{
  "d_expert": 96,
  "router_score": "sigmoid",
  "beta2": 0.99
}
Below are experts of layer 6 (counted from 0) of a mixture-of-experts language model. Rows are named up (a neuron's input weights, with its number), down (a neuron's output weights, with its number) and show model dimensions 0-127. Each number is 128 + 24 x the weight over its row's rms, rounded and kept within 0 to 255. Numbers have three digits each.
Before each expert's rows: "mostly gets" lists some tokens that are sent to it at least half of the time; "gets" lists some tokens that make up at least twice as much of what it gets as of all text. This comes from a sample of Wikipedia text that the model never trained on. Tokens count by the router's weight.

# expert 6
mostly gets: "–", "\",", ",", " Episode", "-s", "},"
gets: ",", " ", "1", "2", "0", "–"
up69:119112121163122074099123117103124139094134136132154130129076156142135061116097140148148136159105133110113128115123152142106133134158135115109126143120121087114174087152102166079131144133149074080158124130132128122155138152121106119156099113131107118159113101161114126134135135145109136143144164123164128101097136113166124149152102141146140115127210137161146114101116183098104109124143
down69:134134112146120168110094147084126135111205125110090140162131158117147115090170123171122115085109142146128211126156088138114132135134162103119155155135139105120084156128144113111119133136147110160109151128143144151101120146140138111121108113142103072143161123157126118103143172126110112126092123095102103134109168118148117095126149147118095145110131143133116139120123084097133135110173
up70:179113086128152140115135130095145145169097139123117138105126147130098138132128133130123115148106084135096145115177136145115189136113170099134094134125093161131123134107146100086150113151135092121129076131153108099109092130098162113092125139121084155131130148162131183085086115115152125114134110176146101153149149128133132120146130108118109120134156171171117139184111133134128103149124
down70:138121133128120113118109128099127121140099153142144148113109119106209117117140093128097136040144146117134140157106109130152129152084130151141100139138134111122154156125114143167132147147148069155104145125156140112130097103129145125125135092130124094111140196134117073091139112132154138122116171141160142106108085096094151137138119083158162106142120143135147149129130147098127104142152
up71:167149089110172116142111130118138131153123111138115139112144107122111116122156165122118126098132165132154114102092166135115163149162117149091133142145163132108078118137140120109149108066110104138136149092102124115128124119140142152076128120163126134120139122164137130118120156169141106137108062128158121139130152123110128185095144189139132118178142081123127149126093157146117117072114
down71:094107155102172126094093144133108168124120137130144127132065128122136138148128116119156159116125163164124115166106110130108174150083130153154148117124158093088162117127163116133189129158106063143130092128165090135123109135150139113110108092104149101112116159141111095092155119134121126113155149159108108126126148143145125111146134134136154120144129132139123162116120111122166133054107
up72:166116081126091171151171121129147156143123156165107125127125134123138124136113107145136160098144090168138105138171083116127127155135108109123112084156124118169137145114137096132137144097142143143135131146132143094133095135120115086114124112165078109140107113104138124144124124098109169097147114153090100129105151118138183117119132129157104105184166129116137161169107152139135155062113
down72:120128150180149131101118102154107095087153141115142134177121141118116104105160173104097167134147130092081153116150157104138123148112116181132143144125139168144102081119116099135128152141148153159115182133116104191126147127162105098146128146175096117133137124168121141148107100136123118160106113096161113130106117089142124118105118164107101153100143100129153123141137099110101109121115
up73:181111124140136137173186083080124160127106156102119167135110119164186125128123096140145153140127112159158155112112108152127177118174150147123110108110145137134123163142135145090153140130113091119119102129106128092135094116095108121120135091132098151133116179127169130094098111113150100106165134132090122127133135108125162146152149105148118145144167100138115122153104121133146092091138
down73:192152116140158124092108086118128156140120154120106124138132115156147106123143103130097133141096135131125154127079141153147111086116131170107135101138118129145142137102087153130140122111169091186138128149107123140146189131152103167129112097130102101138122116155105107148139147142148117100110133140143144133125141152131085143144138061088163116089092153099156160110128119111141079128161
up74:153162071137133139115113087144089087164108123104124117131130089104155138192112142150154117143068145089092112140116122129165100159148151121107100104115129132145119091130151105099126141129107101143138169147102138111144092119086122137136172151083114120163098119108161114150153116107130173142129166173110159126141100127136163134112154128143147098150127162124117141155117119134112145098126
down74:143124139141128126094120112111175154160146074105098166130132095142137144123145139159130153160126142099140158133125134103121105131135118087182149137104099151165147113155141116199108138176120128134141138121112147127109107120125098091152170118135132054162106107130126115119114157137097079116143166108121133073106137145158133117112127092155155107128111175093115110110134120121127129106151
up75:151130113127128149141121135114143111136089127101121087145119132106122084165193157166153123105138068151147154124127131151095125182140124132138080157108109115122108142122161116106160084098131102141147081156120104114109098110157128141145191111121095105122140163112153156096099097127128128133106135144140109096152068151125116127137157119132143118126146169153095115166102143130139120113107
down75:126129125144120144140153167095167128121121161110111173121100140134135149143067119129129123130103102138133095096119127122135143122145137149131114112124144092124106125147109121139153085122162088127166090116119147116147182151110126149168140129126147090108138108110130105112128160090179138152134076129194143153090148125129122086106120122120123117169081175111103141111119194112147106113148
up76:126152131112099162089139081159116105132174117151132087142119127126080139138129176109103119118116080172100093132133116136101163131118143109090157163136161136107110141129129087142132144135150142104114076135135117116115171166154088125127121131152117142161143134122138111123136104133152139155118098126140086169118090145104103161150144187132154178132125105126110159102095141088118123136157
down76:089135113095128126146140159120132120144122087081106116136111073116174091173134096157117161133135104107148110151079087118153102139139155110106098160167138102140118094141138111141087125138184095160165131097147143112102156159137134121150142139102100110162135117140125122125145134117099120108150130163134119136096110128100112144113106129150147142137113164098068122155100159154133140171133
up77:128119094148124099110128070130110145122142093167101127149100151156103105150176114118137094168143120091105126177123144112136160133147151101108113097117167127116181083130157140104080120076131163112106123134125150128134081144105164112086137138153139131152114151146132161131109087184131115171140117154148131127096106119136092159124144123156112135135142102132130111147136161131165138118130
down77:132082129146132120097112093133101131130142156166116148131141091125111131115156098134111094127083149122110104121078127118159170138135124132148139147105122117130140102150155113115112144110115162130106134167131150160209127134125127118132163146111114086122163094131153144135122143121113118167144128137143088122094145115180111138079137109154084105149191157148136101150129082131074115134121
up78:135127093130166141095126115103089130156110139127100103150107157167157148121105185159124122179145097119134102094119120144170158147185119156109147122162137149123135138143123109165152120140110099107117141128154149113075174132165115175122064084138121149110119117134182104081134105148120128142119118116114102130139139120101119134113116132106132118102136143095117108100159134134110123171152
down78:111151099095133120169130131177155054176132124118123117158128113078143151131094146131100109102139104143111090085123153112134107113142116148133113159162095155127120114147162153149110129200185119111153150131103165147096137134131156096103133115143151119111102122130146129123107158116113106114134078134123126167152154112169119130140126122142127135092124152111156103101142134081137139147114
up79:116105145119144108153116107100090107091145141123111076092128099101152137152120178196105108161118106159141103170142109126151142105145142104103138082133134127147126128153092105126128163100104138131137135138128158113083154123140157121127138179101122173103151155161162145103145113116106151112148141127128148114096151158106152080132089121136099131107112125075129106143160140132156145104114
down79:166099129107101125106098138107132108121139088145127130108134111168144178118118150125145096160094127142144094116154165161098097107119112152128135107105114140127128161198160119115113109137130154111102148120075119038127130149118131170137119136135120113119138125103169162126128162157154127117143129135179124082129127167144132094148082121121168133106133122115153091147126124134108151116111
up80:120100149123139125147169131087096110172137127153119148133123147106112124127144160079087122206164122124159124147114118138117142110157138120107131167106146131139112137163133175111149133110112129100153127130104104110125111130146136147136116116106134121139158125149127099100108121093156119159118122095117153131134119113108032169150192122101174146109131112080105121131120123128150145142162
down80:123128136125123117114126143101113149126120141129129179131182126105121130113123221129139124116088109117137107138065099119151143151168124100197131150096124095135136163124098156130135129101113131126124150152117134154124132146106136159111129113103124118130134137142114117151147095123138121163122123126156168169107144136126109116128117129106152072122123137151113099059154139103129067095084
up81:123069112172118110127146148198143133142145148113155104120116155138147109138163150135112136127147077139137068149146147148106128115090094129158142108162150117122195131100134137109090122107128145144120112147144133122129083140134140156108130068166108097142099121113098166108102108147119108118117142124105090128137150134136084121147145152121087154106148122116121086120124155105137077128120
down81:070130119121144136133124129156157166173151164119129128155102161140170134141130121114125135125092122151145140154086143145127107115091098156127101124127160098099135128124161117129136131106109159137172148126134090159111114144164096124145098116137079127151087110095163128148129102156139103121141110101111126095132173117166125141087116151105101210107148120113103107129151159110126085113114
up82:160073144144128144110102097081148096077121118152090125108102137096159132182132162142105120166151129113107173123177107126110158161176156141116089136127128149141119101115161129174171124118119105163105106118111130101147128117144096120114124140133156151150154124146114151142116144123142089158110124110157108137145161115128128143122099145159131115167178092137091130104104124143106101135137
down82:073108143150149101118112160113151164137111132072148121140112134135118143129118167096110089124113097125097144129135179119119155092159149100106104144135136119132083080139138142157111162135124112157155090147126106183202159116126101140126114124135115115113101144131141112128122163118117102116173120122144134125106138144104111111094087140134143108160129154120159118159133203113122137124150
up83:145152129155164095114122110144114131124180147095128116136139120124145116098122120098210129100155127118160112132189121135124105138145140127126122125125112157130118065163117077103110163125118163129102131143138139118114128145160120150126165165106122122181101151120128124125105101128164084117151116134105163149149114154072126126127096153081105133087123160113105140146079151140121144135143
down83:104151129197107193103136123142089087156148122115132167118125141131107120153131097133145110137143117093155105102151137131184136129139157149152120135127105147119136122146162131111101100146117177126108128113080146141075108160140130147093136151138133139135119103108118066142177091103117128097133157077106136148142128119138127173114122088102111105147147104105135161145116133124130130125087
up84:147116103143132112149154119147125170115106163120124152156117139110093111173133119063119158144135126140084104127174083152134183106150133101125116090149153168153135106155126110101124103119104133070127117118134096116111134099174094153089114122108138132195135146089138163139094118136135152167106098126130136159114104105107107144110119139128097132144144133154137138104101150168107136118133
down84:150117134180098103129143166133126144135095134135150136125162116137115125116127096114108141097144102121113140138118155181089143137105111125155100101117095159096137119127125101120108154133149129134068108142171093131173153114162121150131131104149142108143095134154084132155119116132140132137079094124136147126119093160150080134104134076154197089138124120144140096169138157099132138160153
up85:136060101137109118111118167115123119107148105122163168143124124128116120118172153153170130130157123140123114120115168132130132128117150107148156127118141112094170100108100170128131093077113168155126128134068118139135157147119123122092140141110107134139122140104127102127159087197118159122101113127165103107163136148167078119196130151141115138149117136116112149137116117138094161132145
down85:094130143160132095167127130119115145133152152137125090128115110116114119089150158139163090107131106143147145120103078164105129135129114181134070106118176095130129108143151154121134106077105128109164119126149137187083115131127126095119140069112122143137130108163152112122163167130114095107150130143113134126117162122133120115143169160122132169094175133115095120140130154135099092104133

# expert 4
mostly gets: " has", " have", " would", " been", " became", " which"
gets: " to", " and", " was", " of", " for", " is"
up53:160118091119150112168152143132140117142159076105083159115124138133127149142101142127137125134127139137109117146115088150147130175095155117116147093110113062158121104141126149100146081110096112127169119148077101112121154115093158140173137095082138130186120125119160128155142158110139126156138104114123169092131113134120104122149110134153186180149141118116132122110128136136107155131137
down53:147140116140118107123126139105107147123155111105122150139122090116123078072113121106122185140149141166126136130135097111094143124150137103090143107138164144125110122181109148137132111101131143150150111117119126170155142101070161189158128135094132112133117148133128044120155165154129125124167115143154153126140120150102113152096102162119090099165097132126115135109136123128134102122172
up54:123135139133075141128148144118159097138139134119120122154129141154136121135125116132155106118160127087121084120151108147152122117124142131109139095115151103113122111170150098158131111144142135110149150107146067138118081134155114160142112137118191158145100150087196131126105086155152116152138145122135127085127163079122117127104074124147113112110151078107115089140115150167113160157155
down54:127104121131126058133127128069126119101132134138151128135127146135116134130142126113125125115152133139137134119141141135122108126123137130157139136087136115085073092136146078118159114112104094139157126122135129141122097171183120137147137166120098157118157148143130149087122173113131149094107122103107101157101157146139094118149092142101102145110181101176146126143155180111086142158181
up55:143124139131139134162131138086093113143150118085150140150125114162132142158076145113121122109083107135121147160138101116120094162121162088157121151107112121160154105130134121101058098175123144100099132148117159119158125174135112071156106125133152116134121099114124165092133149155159103132107129111167076149162129134110107143137086149089135125138161125109157136125129159156146106135137
down55:133135123127092062120136130131144102146171120089158117135135125139121133154094164122126103101112104143154134148163130171116106077120108177131164166113120092104152108112147084146103135170164108099157136149117166139148127149128173145131122126128110104110149126156121113098095120081162137127096134087175087177104132102154113126147130162105112140119111148126099122140111109166140133133134
up56:117156175159131120112084146162111099130132129117100166170108117083103113136132124138137128160135167118146098121109152102075133113133168147140089095113146132105178118116106143089168146085149114115139140140108147129121142148117121091124127146081140113105145081093103146118122103177128167117157122141126145113164143129111129167138134201092105109128148121149121144123095141131137137125090
down56:134132153136153148087130177131139101122131108146126149149087117143121161134127106174132081127122130121116094150103128155095089126133164150204069147092130130100136131113089184105117121122142114126070096109106167174128113142112100121122137137085138090118121131118137156126155157133097131132112148163098109154158169139121136152132139121136147132163127129134158119083101125130110132102135
up57:114100090152171176112141088151115123140109100100140121143133099098130144134081143131143124091137111138177080190115137109158129163147165138129100138155174104121115100116123120141131107155087102111109136168141150117115164128118122113146082158132088139152143169145140123128132158132115097161109162169136093135130145131123084105149145114136117123093129122126150124167095117074121147127140
down57:120136150097149137127157147122088109132133151105147152113170119112150148171127116128146132102147132112121147114145192170097100080128143105116167107136197125109148074149148114158141144074131120122097155126161101139129092122130076160105109105137119107121124109121117095152147131132143128131144118119168131098116111155127118137131118126108176124120058126120114165134167108127169110132105
up58:138095145145139096182137088100101111126127156139110088141082136103119124162127110127147122122127092078122154170139115143125091173175104099109180117139154130157148107131151104102122135100102132122144117155129125131156131149146135183172147148138127124131129142171123102139160126102116097149129115114101137162173135119135104121118097175082110126114066155135162117126107117113109109115147
down58:113146131197146141162092133116130104138111119158090128145109138155133158127115141100112095090115135140146175101106127113142140144113138151108088180101132138103123140132164113126132128110079135131132160120131120211155140179106150123139133117154159104152120134159119102153151123099133099137120111050112134147135122115121144107144124157126105112137126131090102129107143101094131080154092
up59:120118125099105120119141102119120146163153172126127137132135115103056133088170133090131137124165156076130143143112091116145128161103141105126133122129092119095143177130091128124125134073124136119126133113136130136145107119124137088121166129113130158174118175125156173149139136087125164135091176117178128115135135136125102134134120122139149089131136128151098113145062169136130162099141
down59:114116113147124091175111082145137100098096136128121094156149163123103144118117144179150114130114153098114162119117107173087113088140153127150080159127136154112164147124090149093163133107114102129137140113148110123128121140138131108111120145107162149146107090117149160152162125129124177101117108099119111148149177160177102113107103155125149176119117118138097160101102147123091141132109
up60:153127158129083167108146141110117132135132121157136145118109122137089087119121153120100106114125129169106107095140116162184126095079142119105112167131116173106145155152175137127117146140099117135119097131147070127091145117139163166113133130105152161138147133136146119146139125108148081164137116146170138152144133123131141137062091146094101100135153124113108148139079131162139159112099
down60:141128143152148122125158116127092153131111150126098152131158090176092125139113149103129162107133103135115118127068164120127105131129127159134162108113120142131105136120123139117107120117162135139100100092165144193090107127130140140112115114129147127063158139106094107170100148148132079128145114113166182106116092136147092131133174098126150103141132140144070164145121151117141109135102
up61:164108103109156099129115151103110148139121113130130135090183122121151141150145124121152145148160153083140080117160119105119130151143179122150128104179119123127129099119146124113161066104113127156096109102136131129162094105123159164129129075114095109121162142173102158131119127105115120137120126156108148123150117134101118149124117141149167158124102150074073132138154130115066121134114
down61:150142132126141103112132137096176118107159113138111166108120152130135156163145151189128096125111148107093130161083099068146116110089144113198121093114135112091139127153135134118134131171101117153108106165124126145121140134143141115094142117120121100164156133106113118149153145102121155120113087127112157128128118185101102123137107177114167146139122136098141124152158093112080129106129
up62:180114130153152153097111171148101143148108073124108115125127159150128128166099148132107115151163162097156168099125066129117120108130151132110128121141141110130091182162171092121134146143107142115155142132111131125135129094143100088166170091108126150142126078151125154093117139122120101086098133135111100118156123124116137160136116121150122149141168131122121109143122122145141071086111
down62:138133138152113130121147123090143082113119149160120140134156103179179158135105137129116138125136126138048171138129099146138124100128132152136121113094152096121075108165131131110175159118079175110114131149103100149129130150152108126126129115166119122123122154122097119153119134124097117117128061151100136138132103113143103132153139099083159118106123168155171156118148145132101156126100
up63:157120089113135141180107129113118125113155128114092147136127128171145135112146196105148105132117169151110085098160088115125135129122117155122133085177115130146141139175158101088150142130157076111112107146098143118116139157079087126110133122098096098130127172149114130121088146165120139131125147155129089106148130119154134099149114123086153112125104094152128109125160114092147143138140
down63:131154081112114134144138145151132124117099134142116104116163105110146085133105155089107185122125109150111162134145133097132162108101133132133113155110122128128133126119196121107181157086131088130086091141132130125158146145083152129145117124138146092100110110112075139158111148160135128158136098123135171105157073131138142129163139121112103162120082142166111137143103146143137162094124
up64:134097097129130082106156147133180081098118127097128143100144094130165157125095131145108147140080154155155075122126096142107142125085145119130125089173150148164150139158131136152106099109087116104123148166113101114093166160144100120133080105096142130135091123141101121152145168138139147132130147154117099146148149139108106125128144162130113111117139076125130146162141148120131172123148
down64:110083146114137142075162114104125135132094140075118122088130138097100137153162122110119129128134156110175147139127134074120092171106118176144147128114154132104153147104137165105108114175153147149110107124138160090099134142167109092133105099122097133071109135144138135117109131114115136136127158117164124132147126146113131153112115145153108147086178134188157121134115092114155111146136
up65:125108124115147097153109122166090153120163111147096129100119147170132107139132167112110135155096131111151137109124112177134171113147171121118147098135162129164104172153119166113106082152080150156145141177082093110115178166123153145139127117103105130130085144118163167152115098081111133139117161101150104139114121139119153126153162135148115139136133126111150119140107125148139105091124
down65:090113109092138127124143134133152140118129138151157141116146146113095140146120105095147083160120166118125152128093138158154161076100136122100142139142079105149155166134140121116133142149141115180091143128094142166114121132140116085178133183152148138134107117114112131146082124150126120120120150121115151080093109119165125143145141101100123170108137079143173078097117143130106100143109
up66:127114113100103092136121084131102192110143102151153138112114124097091189125145143128109166156151159078146135112131127142089086107130112163119144086150117120165136081132096177122133095137119121096177106142156150110143120128141097113102156170129112159120134143174134108108122098146106105123135127111142129145114172126135156169157130147137140124087122124105091155147118115139121125162125
down66:090137108124128126090135093150126160103133168117156134132128144132121133159119097106179171107146078119119121107129142128138110140106171109177159125117108152115146112155095129105135101154158101133122150122139132137139146099092107132070110147139132135106145142132149157115166091110098141137125105112127095108150139134167123146128111088127057140136119126168099185164124164143113101152080
up67:124166115143153136137126087130097093152123126078127162202156157107127109123084134151167134106133130160093117126123174090153100136146113157126131130092109120117150154102127123103115114131095173122124153084118146123119113143082187114149124157152107123163123101114179086106141143167140142170124096126133128142143138102162110117114133121126156158108129135127113136106108156174129121149132
down67:120104131081115138122137139164179184138101080123113084131144117110133114105103144127161081112151145145105140099152094129154161154161102102123122154173103104142107131114125118115111154108111105132163136100118131192141145135155156118126130081124142105170119110144123209130166122139164117121126137157133135122133122116087143155129109135115121142149094125085168125112100105136131151142127
up68:110142169144147080116137089153115112095124122125066165120138116159083131141148150120126098120096128139141141131117160119124122120119130129115149069100153155164067102111130112121140132136139187114096156146127158118077130106151134128173154161132118127132149110088144170101136137099120127132096146156137081124141157149137095146141108137162153126108141105160091143159142120157089111119118
down68:080089112098067151124128132088150076138114150150128095166114155172155120102179104161174136175137132132161127117136067130145141174123116108133072125139103140130127097121120131160128144123142116134118119165125115135173130098130141147127092109113122120105098116173168131112154119134107120129141129140128116122140141130140168102122106110143147139132111150101147100108116112113165174155097
up69:121122116165079171154121084136112120206136134102137136160113111121155107135149141161185118148115089120099143090118116144149134145109095138119122114100140067112089116142152146113105106097138134103139124100145090137103106125136115174101108130131170156128130142140155113150097108113143109134155116157118121122121145119154123140114074129103116163149102151164123064147102147135126142120099
down69:122106137153188149135128152112097126119168121154144133116095088147132135105146089126171130127092141136127092095113158085106153159122121100156127142108105166099125112138183133150129131147130138146152135138184155140149112138114126139133102153137103103135115101129178168125130130111132083116109120136148099113123111174119118165106099091088112128122173147124082131153119115121110099120061

# expert 7
mostly gets: ".\n\n", "\n\n", ")\n", ".\n", "==\n", " |\n\n"
gets: ".", " |", "\n", "-", "|", ".\n\n"
up75:149108144141098159195118135107077126152135137128130179143120143146107149145128149116130103118083161141142110151141095098115140122130133129092099129140152114098109123157133143136183125116128132141129087136122122136124101104150119184122155094109116126159095119118180134094139121106126126081132107097151146094089117134133132168102142127113125139092106086142101164101123207155134148120140
down75:123133122153112135110091146123112142138134103130143160158128192145141147115102092108128132110120113127158156101103120103167142121161140137146133107152134136097138169132135111112148125062155109136151159178117126197094160156134123158107158093133110115108077125152128133128123122147127106114150129134129112151084128094157167078116138160115106099115093108128170069118134158122136107116110
up76:150120145081169148137135119137183137130078136142132104153153103125107138165139134122071126158113091125103130126130111144146146131172181112155164101115079136155138167110094109151129113136126111141064133111163117095141119149128124118088158132112168127119129112126134121144123144153162113132129107143114144190091130114137086155110125094093106119150147112123082140104136112177128134117145
down76:100101108154133121143076146203129105124110130128111120099122141155128151151121150095121140149109130140142130140167117130086147095125094113152151156097112180139138093117119096108152132110167103108108091092143124116163136161171120092098128131146149146120090147116088134136188136136141140111111117153107140140072161153152139155089109111127101126196112117115142121131113151131126137124126
up77:108146142139103162110152085129124145135114125113095135161142150073149082162147132173136097161121107134136080134137163173112129123153158142089101096113157165155124118083100064116156118128127127123158107125100084141069116158164146104119121158132162164126118142136137136135091103144141118128095122128113105129116125153101120103128118141142109151128124062133119136113118164147149129105140
down77:127137162125129105123164100149111109158117170113159116142114141124135122138160146094144118142144124119129146121139148119087099120122135108091146142118108139119136125108123135137126122131105138135148134132120107251093180134139097147090137071103104115121135152117135096152134103151117123162158118116115136065096120134111117150142138165120109128174083113085135133134120188128124130145119
up78:116127139136135143104144121142172095143134098099122096143120108131193124093140144155132108124138150140105095153135159134105132109113103129138144119129109170175174136115132141129140131155124163114147163149164152079134117121111143082157178108131112139158118120123110145089091148117161191117126101112126148093163120144100102115120150142100127107156155135124080149157148081107122180148141
down78:108136130136140132101078122112134103109136140128144169110147113145084178123132111137102142148112131141141138096125114129128109171125154157100116144074117132093120127105088107122121109112109131144119122154127155120108164150154169151134177127131176102120162111113086123130129085118105107082160130117105145088148157131130133104136137134141208150172129119133144116063123139133173136157099
up79:107123160121123160081108167128128129167115179121140116128079105124127114091145097098082117171116150160173119160090119129113102113089110127137140053139139091093151131100128141121157146100138135129150098165116138120136122105154152148123154095126137161110145152146144126114127165125155127153102116126143132134097109192131125122120117098115157166127126121188126099123147169118115127120133
down79:088163129112129141137105094134119163147151158067149135128128100134157123153127125110109121125088077129135132147107150128160128092155091123142107134098103152168162126128136143146131110123163130158191159137117096150096184106143120115191107134150110094128099122110152103101135124112145149116138108075143141137121094139128146159107146154134099098107141118135089173148143158128115098111105
up80:136096103132147126140121160093135176120109114146143080139146109112160164145132154114117116110134144130163129149145153122130166118157148165075122090141112148099141069168142080111133122128144127105162159140130101104120115145137116110164147130154109170137158110123102106140094151074134144154118122101134154134117109140165107140135160096137132175146114121101154151108111139073111083127087
down80:156165153084102073150154141119122165094094138100147116114168103107158139164125167121132078134090124162125135112114140157086101086140097112141136101107129141143128109116125142135111138159163147136114128106109119037149140116107114144133107136127167104111145126101143144110134134136128116151085134141156138136131117145104125142108148123117123142127070143158155153173156165107147136096145
up81:159144138147108099129136127127147084128121132129177126138073140120116111108118163181145131105136135112144113115104124107134133174163110123093163123115130131153139129165148095054149109105154118146113119116092128137100117079092100158150133123111036131133124116120106120115119168149132146117138108163129127098135162120094158153135150150153130148140137155109104156129165116140142103151090
down81:105067102119148140117108101140163082167118090123112142152171112149092133147127101173097173120139102117133097114116105122157168128113117176129133110102144116148137130137122116132133124138101130142127086073151137162134109125122121099161100153147131134144143124153093134108107173142139155068120136090131165195104147138112130100114136101154139137133126168109143119155099153122114129128166
up82:135081133141119131173124107127154108076166120145113143081093136139190140117097133135138129127122104111089140115113098141121159102163174143121120135163153124078111158202119145094151126147112117126112127107138139107145117116124154102153147103154078101094165144123159115144157162135132132133129126135102112143106154097181099133116132152172106119120147117130135128140088150140128087146119
down82:125131121126134136120118144161115088094174128141122143130112105138161153197107083184131113134128082124113149091113125120129139107160131139138184140094112139100093130121127142144125162165105133103124133118123158127126116155112142097169098108156079115127135177116120105107117102119123143114118122136117106108170120131134157122124091131115169138164135103140176156178125088088154092141094
up83:140089093161129134102138170129123159105107175114133144112109116156097121116137139103133160114096099077101117119119087119068095155121146096126133140135147115107120117173125104134148148109163098127101121138117121119111133141161131161123138134091178110188068123137135134116137132105097167135198100135107138132154146122122159130114138107138135126084137172126137093108118151091127158124132
down83:140120095130105115116139120134114110112131144106118182143147150156058121145127151133108146108122151141141109093147075132140096123155142159148116144144090150122125109137127127132116122110140100129175143163135125196103122141111142149138096118098109137116157144151168115119128128113142113106127171175180120117087108144158079132125124095146112184158149108139126099116170140122098101074122
up84:120115112156137124139088089148087093098137086104096125143137136117092125115105130111138108129106148147110123107116144153134117096099129084121109155117151118118102142133151158130193115092094178164166132142159127120186089126129136148106113188074083109093100097126142104141151138136129131134105132137128152115133173133166103131134120120164089124105136145107134094134144155125160139127154
down84:161164131181153126143158125113156136117104150131156084089110099097144134152135110156125210119122144138113135117160154140112119175152102165138139125098106109163105121106135166119132110131117109091128129096119081134092077146133144136134123097139170156135108155074110138138115142136132106087116174100112151123118089172100126121134120105119111127146131093140118119155126147129129100169122
up85:133126159145140168120167153123144092139094152141136152120146124127110103108122141183127159077135199086139119169171115121083133133149088106146131118160150095143155125120107145136110103103133118107128137129074092099112132133107125092142133137137099109104125122118144119115102127123080142149149083184125161118110133146112115113112160085118158131090174136131102106154111126135107149140151
down85:106140134155114146125118124096129116161149157178168137089128168114132189135115082114138121137115117134076126129141104073134152140114083131117132140142151153108100129126146186110116109076107152163139152148121122187107110162116135137137155166150100158131112144114133137134124126108124141140143138122087123119157136116139115116130117081129106122108100159113140128071094141060143121156143
up86:117097089111134109088134154122151128125113110062163121107103137084152131118152146149089146144139191139114135137165107169132140140131175086144116128166144098164192114160080154109107125126129134134126121136142098122155119138091086106131117100119115145144112127119132158137100121147151140166149103119169130152121110138150113137113100122083127128136133159113117102159083134128073111125131
down86:088145157125101133149130126159154120141096109132116132108133065145092124138158085146133102173126095142116134139116139131155150104133141110166132134155095100156096132107155153132080106111113112146158105159123089168121084155122148149142141104152170137131092139070114136105109186130118120157126117097122138140083122113157096135097138120110150081139128127131176165147139123139161128149118
up87:146122116124096130113104126147134138175131083115080135155136141105126130104165136156177133177134109130133139092096146109130158144147099125123127105131124145131147168150140131096161107115177151110124152151146110123143085094125096102107184070133122180148115129136135118138142127153149146117112119098167070096156188113142130148120122167137116125116129142091074133118128155122146105127119
down87:108135123193138138137103124121128125136152124158132119121142148079112180152158104169162142129154136171148101118125143098097119144142131110083113151099071114143154103132135116126121109113128131125083094116157109160123100130109155108145131178143117150124137111085071115071156083125143116097086155120129129089146148137145114160149113089155137124155149144148124130136097142149138106160128
up88:123129145114117110106110079079090161133180139096169135146138128142147130120158147129085132135127109122095147162136118136097136115091152078117142151151133145106100109160121138090119149093148108094088108136107094136127174168152132103129121108148145162141150166132122136118151132157092126159134159133163136128096112120147102140169112155111117112080103092142124153152080154167113147129108
down88:099110167098126104139115128079122152132160154127119152132133108099129109135133151135120093146149147115104134146078137129126130123170111087167154088140105109087157133168175156138123135135152125102139145176111097184109115120095116135167143146178163132125146134113126065098160132115104118145141107113130154164118113089133147135162118148137140092111084133123129110144153119093079115133118
up89:156104119102139142159152103137116126164198113090161164143112149131141132112110151167151120130132147130124140160142113132134118143139150072119109143138136118106152109140145166140109143143133140107193126083114132124104115099163099152108145119129084077136107127121120114139119130147131125085117157123123077087163129152107141119138099166089085121136106142128109098092142103116116165150184
down89:160135118123121142120132091099142137114141116107146129163122142182074166080122127133120146123123167117125140134116144147090123121168157112112180139112148149092115123126154089168124119147100127097122135094148124175145147133142152144140122114133076136154123101124166092098112087094134120121099175118140139128174143124107171094118131154151128079134121113138089121159114179098123102130160
up90:098116109143103120136118134170103111084152139109135144106123158121057121097131096114076123135147145125146135107065099138082170123082122095131120148172180089093134153146145130103137122120145121148152145152140095123127152139129157117133156122120120126176124161139135158129079135124095138112105108099136130154125168166127091141134101123122139122125154104119101101115109170136128108146172
down90:117127135174149138108139112117112120157158132112132151092087135073132106069122117131119112155116156127111126119172147138143115144149169144141079107136126149180148085139110159110169137113120125159135112202124133166099133148135129110133140161146115117110115134099089092121116137117122124124141131082113118116108154129124131124149141125115075071110119133119154089124184151126183128138114
up91:142107131134135095156133147115170082163114109150179120118170162103122111147149140098150153092127133133112112088107153142110132123108166117135137097076163129156127132136159121120160129077143124140103127129151111116149144115113128165110119100115145144103156128134088129138128125126180163114068091101126141151125146106145122143171066144110144121101146083093131125134121116134128153132067
down91:052149156090124130097107135143120123143078131132123119126146136138097109153122130146170140123193145127092124090151152127084124108154169110158116157151130106132091155154133132139144175157107136111116118091150189098137107093083108090144127159138081145147124140146117105131132135147147136148136122160088114130125139150094164148141102127122151133135097096123123099146089138103123142131124